From a checkpoint of a small mixture-of-experts model trained on Wikipedia: 13 layers.
Below are experts of layer 8 (counted from 0) of a mixture-of-experts language model. Rows are named router (the router's row for the expert), up (a neuron's input weights, with its number) and show model dimensions 0-223. Each number is 500 + 25 x the weight over its row's rms, rounded and kept within 0 to 999. Numbers have three digits each.
After each expert's rows: a language model's description of what the expert responds to; "gets" lists some tokens that make up at least twice as much of what it gets as of all text. This comes from a sample of Wikipedia text that the model never trained on. Tokens count by the router's weight.

# expert 50
router:477485455513499471474501492487506505520531484493465478494480493544526522477476463493480484440484536537519547465482459503554508526528472478492510487531483482520485486494521531472524500505497501490497533484510522470554525506509524513543496487510509497510513522513498504508537499494536502482497523482480552491509498478509546482494508483552483497484530498483496461506501510558525517509510476475553491536503498479482468498462489506524469499535493514491512543442478484499520522504479456528493515484456489570465511499452448516551530537544486502512489516526498503524550498491470500524488458507512497490491473528476475497478437524482497478489478552483462506479510520453518504489534
up1:513450494486533476512493489461519506483528496496534514503507470539495501482493545491492501483484469470496480506514496527564576497514494519500492519525505480524496537458504511487484505515491501512508509508510555560499443503499475497483528512487483514487500513524492509509497498540466488525489531473491517491500475506519495521504558491532522482528510526480480485479523496484529560487517453446516499452471476544502545536449439514484471462497494481472528518505503505472461485519468504505532481518535485480496444523499504507483491458451534485514498472489490530495493487516543454492507491467506521502509502444481514490535491498476538472510506469497540484476529541472469512498449
Description: Numbers in stats tables
gets: "2", "1", " ", "3", "5", "4"

# expert 27
router:499485463465509458520506494468496502517539502471523488523529538523529503516506479537501477414506522504548553480470491562531503507528481524514496503513463442492499524486524534525512459473461500467479502516466509504526514506549509497509484462492473505510476487492505540509516486512480502473480459495463499516500491490473512523504498484525524499506484553515493507495482509516518548481474462520519494535498510469469530511476485540505475538514467521495517510469524457515497569494539496521488523475474493518503553519499492543498480488535532494500451493515504489518485539494465491486500512484557447498481519544480542498491503520445508515544500509501503493524500511503483501469555
up0:471492510526503457522494520519471502460480543496466515491509481477452492534483526532512495503480466533538505488520475487462537494502515489410502458476524482523461483549524482503490520510495455530547462498500502506491524519517515529490511496498480475503486505477470466490523522522524539501504488492503503485480484457497514497485490464505537471464477518493459481547476486515471516543502503494444509455530477504517448537500508524527482526501460488563506443483494537501462561496506478481493492482482515515512479467511485503487496462514522510505479498531503496503529484492517499496506523506472468549476480512508524480454484547533503541465525518480482491465509537447512504504499
Description: Pronouns, auxiliaries, adverbs
gets: " to", " was", " is", " it", " also", " not"

# expert 47
router:465464431503485439563532543471530515529551456477510466463525515517509517478467478520496493463491508526527541472478471512508532523517472534494458484526489522523490514470492555492500480469482520477468485494514503478524540536505522504536486526498515491524489476500486515518535464515525496461494533487511510479521507469491536513459506474516476506487532506540492506521491510536526542511482498485527543511526501468462476482473475502531481493526484518496501504461482482505457520488488477521464494485497519526471475534488472525502480540497533472531505477512482468546497527502501487498466502518510487524452451535501494481445465490481508530536487525501476469484536521503520488475512
up0:477486502467469500510489507498518450500488483522463520551538511476500520533487503519500480477492534524527510474519455517501524475537507525476512471461538533489497484460475475491467527517512527510512440454460517508566514477532496526493485519557438495484520481494455493519526525488510536463518493492466484550529537523506500511491488520520513492472482519506443518503473478491527543516505550468474491478537513496516482492509521520482520506509497456494485516475481492477527490512502526552540501494506505477488490520517457481491518511495488465504554465503474482537477497517538504504425522486496496505489488543528500479517479489511549532464501539480493540504529478490505498529496
Description: Table numbers, coordinates
gets: " |\n", "9", " ", "1", " |", ")"

# expert 5
router:466500476522481459519509461499497525480503470484544510431508526514497488481498479510496487496484507513499542481502447545502501519496496519492433496519459521518451479542490508525541484504471545466461513541496488428504526512548559491498470458483472490478488517477501491506505481507523478472504477491484509515511505510518492553486542472510496472488513542517482521502483478509506550469496488466486509504510498432491496502483503517495471508512456495504529489470494522488524556476498512505449530516482528500494513532433488535524497511506516490515456498495496507527543540497517493545498482494493477490483518527527523538456468528466520523515496519494456492533515540506527483519505
up1:500474512516510481446530505483521511529524518493509550484535517512520512521514519475492502535507484496502460541495481536509500516540496528460508482506475517505514505489523533540493463487471542504457475461533465479512529535529489480450504504460461459490498481521472495464501509505502524504480517509507462504489497516514501509523485500529528519525505574496471479513505496539502523548564491485529484510484558484543523498473527492500533477486514486506485520503480516488485483466484484466466510507475571490541494539529463462528496503498488491552511444515521505498522506497482507515504513472467525521494500525526550532496427533501481511498490491463512506510526529531547476531513
Description: Clause connectives
gets: " that", ",", " which", " and", " as", " but"

# expert 49
router:476479483534495510518463479433533513504511510480530490503489511535492554478475488517471465480516464488483541513480433533496501534511473493503490496534541507490505518537526509504505504484470515495500511492487469451508518495532536523520456506528526480498507505452510520525501471493518512477487492492496529489496494528496499474512486475516492480536520515515501525534495459483531508536489486505546479536581475489477522458481490492518503516500453502490541500486487482521516516476513506539467524440512501536513530527483460480506474532491516499533470517495512517499515539540532479512473497546522484510482480540524509520480504477481478544563485490539489432539523530482507482481457
up0:502566498540496525526495486510487510519463482510475495486522505470502494472514547511497532482462470488516469514503498486442479510493478491473522470495469499465493536503521449534470477501496544494488476498480482490499463498509560506489498473543490482493519468535551472504476497478474553532520530454485496469493513508497479520467527505479486499509540470529517498538514500517529473468514451478490468548493540511515543526495535505520518486493492427477533487493500533484536502471506459516464481467460497467464515493458490500521487496521530512488505499522506476518491517539528525543492542557486469522482536514512505503521510517500494477484528495464489495503538485469482519439498
Description: Coordinating conjunctions
gets: " and", ",", " a", " or", " with", " as"

# expert 57
router:485481504489477512514521514482533518512511502457522482469508449523489502480512475490518516463480539522495520477450465516461473539518487518513482479554505521484481515486484533493510462498492475471483455506517520428513544520486515498536510491508529500513507447488453524494545472497543464449517505478519510495531508473487503466488486502532484493511526511532521506522495513481542544526503507481497559485552478502491477484506454476493526463552441495482496529454487500490486509485563505513493501530488501518468487515493487540522486545498451473487497496487507526508470513482505479475452513476506528480514456503517486498472468486470510506497467538466518469466552507468499497504527
up1:448532527493522490517534512509491483469487514484511530511507545554491487441500491504485512465474516438439464479503528471516493511489481520459535517527518463477517527471513519485479492542487476515477484489519467516511478511466541511483501429505547497510508478471494533554501511509555527532502536516519473465481540519517466520488523484508478486512566544478534486478533495497494513492484544521498480505533499468489500481508488504523487515571532481500480503491487509505487517516532487476536475528506487546488467528531485482462548459486522480490465511527511487507469526528507547492506524507477509531478521507517504463487528532480493467487479487529494493515504500494473496496488
Description: Digits inside long numbers
gets: " ", "9", "1", "–", "8", "."